config.yaml
num_hidden_layers: 13
n_experts: 32
experts_per_token: 1
d_expert: 96
hidden_act: "squared_relu"
normalize_top_k: false
balance_loss: 0.000208
vocab_size: 9533
norm_eps: 1e-06
beta1: 0.95
max_steps: 7536
Below are experts of layer 7 (counted from 0) of a mixture-of-experts language model. Rows are named router (the router's row for the expert), down (a neuron's output weights, with its number) and show model dimensions 0-95. Each number is 500 + 40 x the weight over its row's rms, rounded and kept within 0 to 999. Numbers have three digits each.
Before each expert's rows: a language model's description of what the expert responds to. This comes from a sample of Wikipedia text that the model never trained on.

# expert 9
What it handles: Institution name heads. Head nouns of names for governments, courts, parties and organizations, like Supreme Court, Council, Minister, Association, Committee, Senate.
router:593521491421444462526467521460472431528490540469548458481552484449467523485564519532517548509448492499490546575419566498489455575476539435520459438506469477529423526492473523501490521488479509448437561464479500491542498523443481529521520448466511543530462522520456498553460464451516453527
down0:395532549487504505524505512539550534516528443497438519443558464477543521469440517518503539482440472460555528512419551517526486483577518596459512536528559450529487501506523507510525511566436471565490555493475515518512503417500511553482497499493521481518461499553459518455506505556542425514
down1:454461539539539497531462527531464493504512512535501533513471523484472531461443425479451429545449520511495508516481487554460492496487502552513491550474449539454482478454483495521558482470514471510517496473489488414529492538528542544488513450504466481534545462539513525550394454552495529524
down2:544540547521545532452504444461450508520561484441397487556548539463423414497455460502417509466536565538506549473534448537507511548555489519541542488499536498539493503521517544561503485421485574448516430455450485522462497614510501450420473553409519528551483482532553489479462518491503530562
down3:464537496532452476552499476454553514422444512493570580538573444477467500470529493493533502469582422494465431553469466483493519522464547453387489498535470595471530458469510580534520452446548531493486522501518439431583473417519503448475517496519438540509564579519547513501488541471476509531
down4:474503461540510455526514558508442499506507549509550466452464526477538469487501439518515564485488546503512499429427516480562552473481531533453496457458510480517500573505499487472502512524484433558510523461481492484473549484475513565506415446552479514562449507510550489506582508477472486543
down5:519465457408494520462536509467519533542512501428581507526494437541498499505584462496507499557472507455455506445543514521446497497554495615512552538477449436484571500555435424532400488462514593451500498503446524519485517530521486462432500523503487479523537527447541531428463494511557473495
down6:577527603506490489548544538427500493490473422500487486522614553491477568539544489501482574473599525443487489583523549498486506500494557515528497477462451475523537492477516546482542505474540500524492364523496553470504502504525495408511536534476495527493520534439521512512401598507433469495
down7:486491491489468409473466609514563435505448500462489471488549530428478500521519502467453482515528468464550485517459531437445533504454490437514528493455514479549509471496586467447493529489562539457534532542519517537450437467553502538437468500504485460474500532465474516558475555491459456501
down8:494490490507486518382515521517545478495469445538521498522513454487487448494581530492430533434519518562511489563459525491495613522562479542502491407463532464493467541439514462512514484538551498494511542447491547520490453471475456497547479431450457517526451518563428515468516477523485448483
down9:531524465533519536432556548449524572434516466537525494497498513467523494475496572482482545572498492504503520487586444483489452453545584524479421548531470463549536484535570553488499487475482555505521434479459517481489508537501460532508487537481484458532561464500456473530518471527409438415
down10:515493571497457477587541576492548528477477494482490503504465518437467500375466459461505514490551481550410520491482456521531570503484536467498515531464461493525518553500509480527411501507514537485460443487522477467467463489514547506526580494474541504533525539529521474546479488540570432497
down11:592455505557506527436513545458522512433480557486498508555538477511477539570492466509523489495451405509510438594487482558470432468573472498471480534448532522456506480525576550559503537453513425521408505569496547413482533466473490541500470533559500445495542502465500538472470466481479500514
down12:554494403481530460421457516514511536505501507452489510604523518471477499445488426496479527517518505503494493501594429475555468549507493419558501478464480530483509516553467486476470486514533445527541446545509510494469519479499423468448516503468509514547520501420480474512513517485477452494
down13:475494490529516583487468517479502439517499546543519500504455508535440563468458467496560516469557560437565498502492488522469505486530495524497527471579510475574479480494535456543521454506527540487529540535479479494528511494546521431524467497509536529457506500427563521439478441584499473486
down14:524539522490507486499520513483496444511483526461578543532582493465520454515499465460535474559537475482466510488498531548480431537530450512498514508488552538544491473514603518575476489405525455509516445508467375459494509460526459520500536483470464386475475452547490519502449558521494603519
down15:473454480430523472559507519476527532590468589435539556511553447406488540501469543499494465465571531528535494525508531451508545504599490464477551555523541449495504456494512472493472528500516495466501504581528509524515491517504511515510482526503460449434490531521509503586475475489538463461
down16:426552560510501509456514503550471483517482478476491474503548546445530451502525498474478442456525469493508560528472580500519482530491521532540483459493521504541549541439480563493512533543448527565443410489541487513517518532468550447443454510483556519459465527494551494446487501473445504564
down17:525523509532481501422486427503505485432549499541530541485509492525516490454492493513506505530509484486534476482545541518516481486479517406446477489458428562494488513572533452477517554481508514553486475505471459556515455435592496486509504572510604463537470523549507490494558504551478561467
down18:428458412515486488482483527475483493504436476452472459503494377549500479498564569456581439485468478528490548477549561480466499472490524495517458477503489551432547501484444523482536413494484532463545519530488573549519564467481467465537482511472502493519406445403457549482505539384498532484
down19:546511477564542476386481493556550468459510530455467479575494567485528466535497553474523472480520536503443520537536505436477543488539581463551531479433494501520503541466541509451474504513514550463533537566499431457563518483529463463481512508532498474512515485474455516524550562473496569532
down20:476452507433481465527469595510471469485426494545476526552510569472538510474501516522497468541529497441519546567513481581422508547532492501573431493507463515478576468457519443426467486487461492551475472485474461464441565512484521516507379511483479487399505494479533457522484461536465495493

# expert 29
What it handles: Nationality and country names. Country, nationality, and place-name words or endings, often in infobox fields, such as France, Slovenia, Nepalese, British, United States.
router:525505540479442450533492511481453424527540513497507465508522431484463523459524501543512526562458469521461551537462523560478464520504527496476456469517407438525430593432465571435516528490500463470440528502490519468503505516478563553523567433477500559517507509559473507501454472431525462531
down0:501432457451435495492471557428532521506486486556522486501509531448508543500530495497488443504503471492467589475513513494508528496542486568453559525525515490567567482542529510432462536600512587503429464506561428446500490493517527535563519479527527523487518533525557520469496412536541478474
down1:522544519498560526444496526532470402468555502485546480521508494519484441483482473444467500641535525513448538525587484500480534466394528511456483445461502468488455492600510472524413451449553528505466452525478464510564489526551450452523549500437460515517471556530458487472457490477457500507
down2:456414496466579501495527485515471601509520514486556503548451499480503413484522597497462427475552424472373443495543535432555512476442535452520570503514521415522508510479507503498481506550533426537462507439483541445486493494464450523537452522486474562477500492552475535427505504440506559507
down3:510592548526509532391534519501447517493497448470555456479501512466510428515507480437481501520465510444451524577519561549544471482513524495529537509438456526497520499539450548485516516520576459509526518556521509470498496526463505548491499462510424431455433465479453582502429518545530516463
down4:518514467508435499559556535522488539481527514515472565479534515471528514518443444464501543503489477453544450545469450563521522536422507462492532357526503458490559463478458485541518499466514441502538451429592495489468488454508482533548462501419444482508451533593490520515473500473539445595
down5:572521501435513457491527473546490502490442455445516500474545485510545491453477511528569518482528557535505440512492506490453440486480434440525492481495426504601460461503460532455491516498623469486495443519461519491469552476544449519469456469538474525485571421493484493552499552487509508489
down6:490471486493517524509444503520540571558435526529491460505556459520457485468570536425526473553464482447458530437475481548554437511451485513585524483449495466461492588527556522485512568472471485453475497478505431531487445499491512535428515493494568562536502557516487464482557537494502508490
down7:535528454482527473437466475483582477500535496526493503438517467525503440575485473462502528448480448426553557487604566464541511407486457494480488486562533499530459475469481485570469430435482569459559471547478584532523521523610517516556486512513450535548552478531541504454566520505543451522
down8:510529441549464461451531519504511488517526446540501503507548538512504459541477586549428425525514547546486465495533458513470506460433548545458452549506515500450501552458525525514547527492495484446519458490447517546534443538476531483461531466551466531538554479546560460534477520428447510471
down9:557469561514526501438485544507487438499513512528512513469440480449497505536419540524454434495514513568520474524485494456511492536574530474580441435491455500491521539531510499530483521495535481443485411474555537437478536470488502588505559462524516476532572491517570491526576443495506486450
down10:515524447557499531505524482393572446515475569535614511613503475495503472439517471509512550485449494505539532545478488426485518487445505551479499534507451534513466478476432442505528502578499449479499519530521495546590520533573458506574513481571512492492595513481613524517596542540575515486
down11:455577494559504535448476520512510494503422510578502488571474432459492444492492465450534454457537561505533514512475552454479531474478458539519530487473523556489465414393478508499517563528497554531477484502453532557513501535544511480532525532460454524445489535475471498460508450488478511498
down12:532497486519473493489456517511507484532500468427426526486456548487441465516500531486585463558544511501487504519474489521583530443558517492460513522531542505484562460537500442483522515492538523535433485472460496469491508472498445460490606549498595513439454534480489463562549470534514507551
down13:511475534417493530502499506484510471449486449537483487536515485489643466502520397460452509501576532557526510533504513519416503469552494479498542493526493503472457444518479435523525505482526508544468530471443481503489580536470474491475564486493505467485509545506489531477500517523457488470
down14:436507567527544505513496440538487543544501481511476503571504522576497520548486438459428523499449474474473551443550519561532551536451490468543459453457500450470497522526505538502439454529494530501509509452500476578527552471515485470494512529463568534493471462470494491469480495476559456429
down15:551571503521478457495477546502474438424533458525447496508489461516476532517493494455454544516511492491581488464488477539463550390531579531498481482590466473449536480475456525510490475450564511500459439502502499577486479595459623531516534509506454486492539504473460465541536576554511506564
down16:546516445445555542454488519529495492535451528528505496564485517589478518468464506451453453531526552461481524466504496527577542483463550469523461470501433443521474463510484493434505576479504475493598472548516626485512537533529510516486416500516559519530495474415507484511496503501479569477
down17:547478457501514593487468517528429503527431473501495408492433505475524423461432617452532473515480576461493546481514511554487545509547450515436465473448513509431454497414511436468508496514510467570529524506510500486446434501533493443531501406525543471442439433511493496529455434517513477486
down18:511510464488502480477498578526453482489535525479514496455521488446479535554473484454497446440516441484467425457570530463443537548463527478474505510556502521514527441493488549542455492509525537573554464541533475461507510464482465571443499563443517614475459489524511516447559503477592458483
down19:446479530466499524478367575509524536515532486471520478517483546563483487421495495496536599481434486499501546498461471479488486445476493503459479522555461509473463530548464481504501524534489431548462481493507490480549545551488540482494538507469527525479463533491469580475475479530480521459
down20:514511561506438407483546537498475528479542523575508431500565521463545484500514510507421449494490535451537429507554486512532522492485469517529514469471563453568499534420473454503474469549505462491601626535443456482491523547530474566450496513490462469465496553494520486498486501481474541510

# expert 28
What it handles: Clause-joining commas. Commas ending a clause before but, and, which or including, e.g. "didn't like the idea, and", plus commas in large numbers.
router:578509493460475415513457512486518510526513528476482464543560489397446574467555517556557517490489426554465521493469504547469433497466504470552504454463470482551479523468480495389432478554427488487484555507475534474495521528462488489495511470461483500514501569610490516489495475412538504563
down1:532509494531457500541459520544434476468545521573452482498536533495504522530536511484503442582500523549522500465559447534455471405504495530403526514489537452440537454460491505505530542513546449519548432550502487442469523474549517559574517515501504511500484514476532503520494539548472501423
down3:499433535423540489487520473430480535479481564524559503564521497534479507506400501564539492526511477468471548498529447488474515520513487507614497555509481556510497495531503480552541451474493523476511479432525423567559480563524498527465562546507511441459490475512498482553521541479490500506
down4:474477485394541481522491525401487459487409480447468474506514507583467541541448479528438561564513474471528483587508534497491478489510524502529486495410438535554471530536490508522453467513492394521530511490554506569514537505464494492475478489564582593534465578480476527464421533467475500507
down5:538435485517511488489494518470493501470550431486464450441537517461472483482454412508492493519513490497507430514513501525510471499494544531483569427467463530550565526483463429512471447463420487481516449484492509548552501515452414547515378426517549517474529499499479415524460494423533484458
down6:458454531551503464544517450425561470508551555488524503492449527519558439489535509529533512440484453486602527508506444496533505508545487541530482499500598518491500530499423554485456531511496531464492544516517515481441426520541494457481536512506442529556483523439571464497475542566497481464
down7:474585493490537465513524482516481476476565495488496428531525473479542488482405496463432581490557517471558497483432491508493511540571506525496589465428418451448441529466543556531558450521488441480512583520511477508426487496510482567445562474463476449509484447516483491501443483572541532479
down8:489394497562459502487425512439456450540424385515510625495449490528407421506536493433512546470526507521475518510468538439490556499453441456488528496534434540413473480520567547502483528517511530498536512470436569516515486508500499534554486525520480457516480528513444532469545430501486433607
down9:459510484528546546448510475533478524496532564537447531532420523480493491522468510442517439471443516482478510510506461444475555582494472483547400465519519537463518437495427559523516457467467522512480465496505488601491585471482525494532471505533478485484470529473484417470570489490552494513
down10:524502582442545556466487491471509500531468507450477547512507494431482545518501461579455522510497503439465501464529509477460538484613557498456488519580541508490591476511491509583549499537506470497457529548512533500488494503463480540491568610538448518448438495519624498504433555515532517516
down11:447518529479528419503542513527525509537559480481510522539456504534446484495541530405469535521501524451484567581520558492508493498453495453492487434512541559399526465488518459498495538544490480471498487493521505511436465586439540564469433532513524478526514504427532481575546500581491513506
down12:493524489575464543480418492542464523475452500528466567540419540520534421459584621524515496531491551545491505479525462472532514534474524482563472520512518478460480459542568481501512506486506545543522455537512472441478495518509515538456511486513472507544518625567494538445500509555471495526
down13:496476587508509545442476461498449554471466584466516468472501534469425434473487520475549528498466454504503446434559475467577487543491469422532456474557460534504504479448578507561502475547525556471496563554480474487519457550515519471527547472470474427427481468502472481465452439548462536564
down14:500573516510533446452537453479594491524456595472590497443460456449433513442470482512547389516551462555575449524477499508552571470471530557531480537529494577525466579515504453498403453543490496469521513511548507534465515481523474504513509519481466432474484438515526525480469539467457491516
down15:500518541549542546500449475530483485556452461537467548521485561537482458520543508541478530495535477547486592459467520530503462507537438535459518580525534485499510439543503537534542518499510511567450499528534576538583469430548536545475465528479497534462499462456526424458479489496501409493
down16:565567497394530567486484450508475450588467538529491523548512539464482483456554534486451468523407544454464505492621544470448528410536544550445473508515476459489547565506516462501532537540467481474466461545507548482545522492475492483487524497465487488429509493501537568483468511515531528453
down17:508499506537462482520528489482507450383560570487485457519545463489586499529503467482549494477507518501530466488541471514432494422500560539498511471518425475507497446479461506418448469456514490445497534492450549519480525507554464510463478513484478521594414505495440432487479623506571509496
down18:525524439469482480489546588479533466488495451532543567492560515472477488435544480444489438588523526452485509445508516446529452531491472560597526471493469529528485455483483447441537460506538532470373516509605494490448509477476461496458452513568535582529524478484554530478552493463502506550
down20:534446486465541476524455450486552472461487501498461465497474395482434431524501581529494559467519514594528483435447521497543574531528505597535491599547471449494506511493584463489503486483529450550448467546531475540550512558413482540543475471512552409570523532507511537468522514531455473491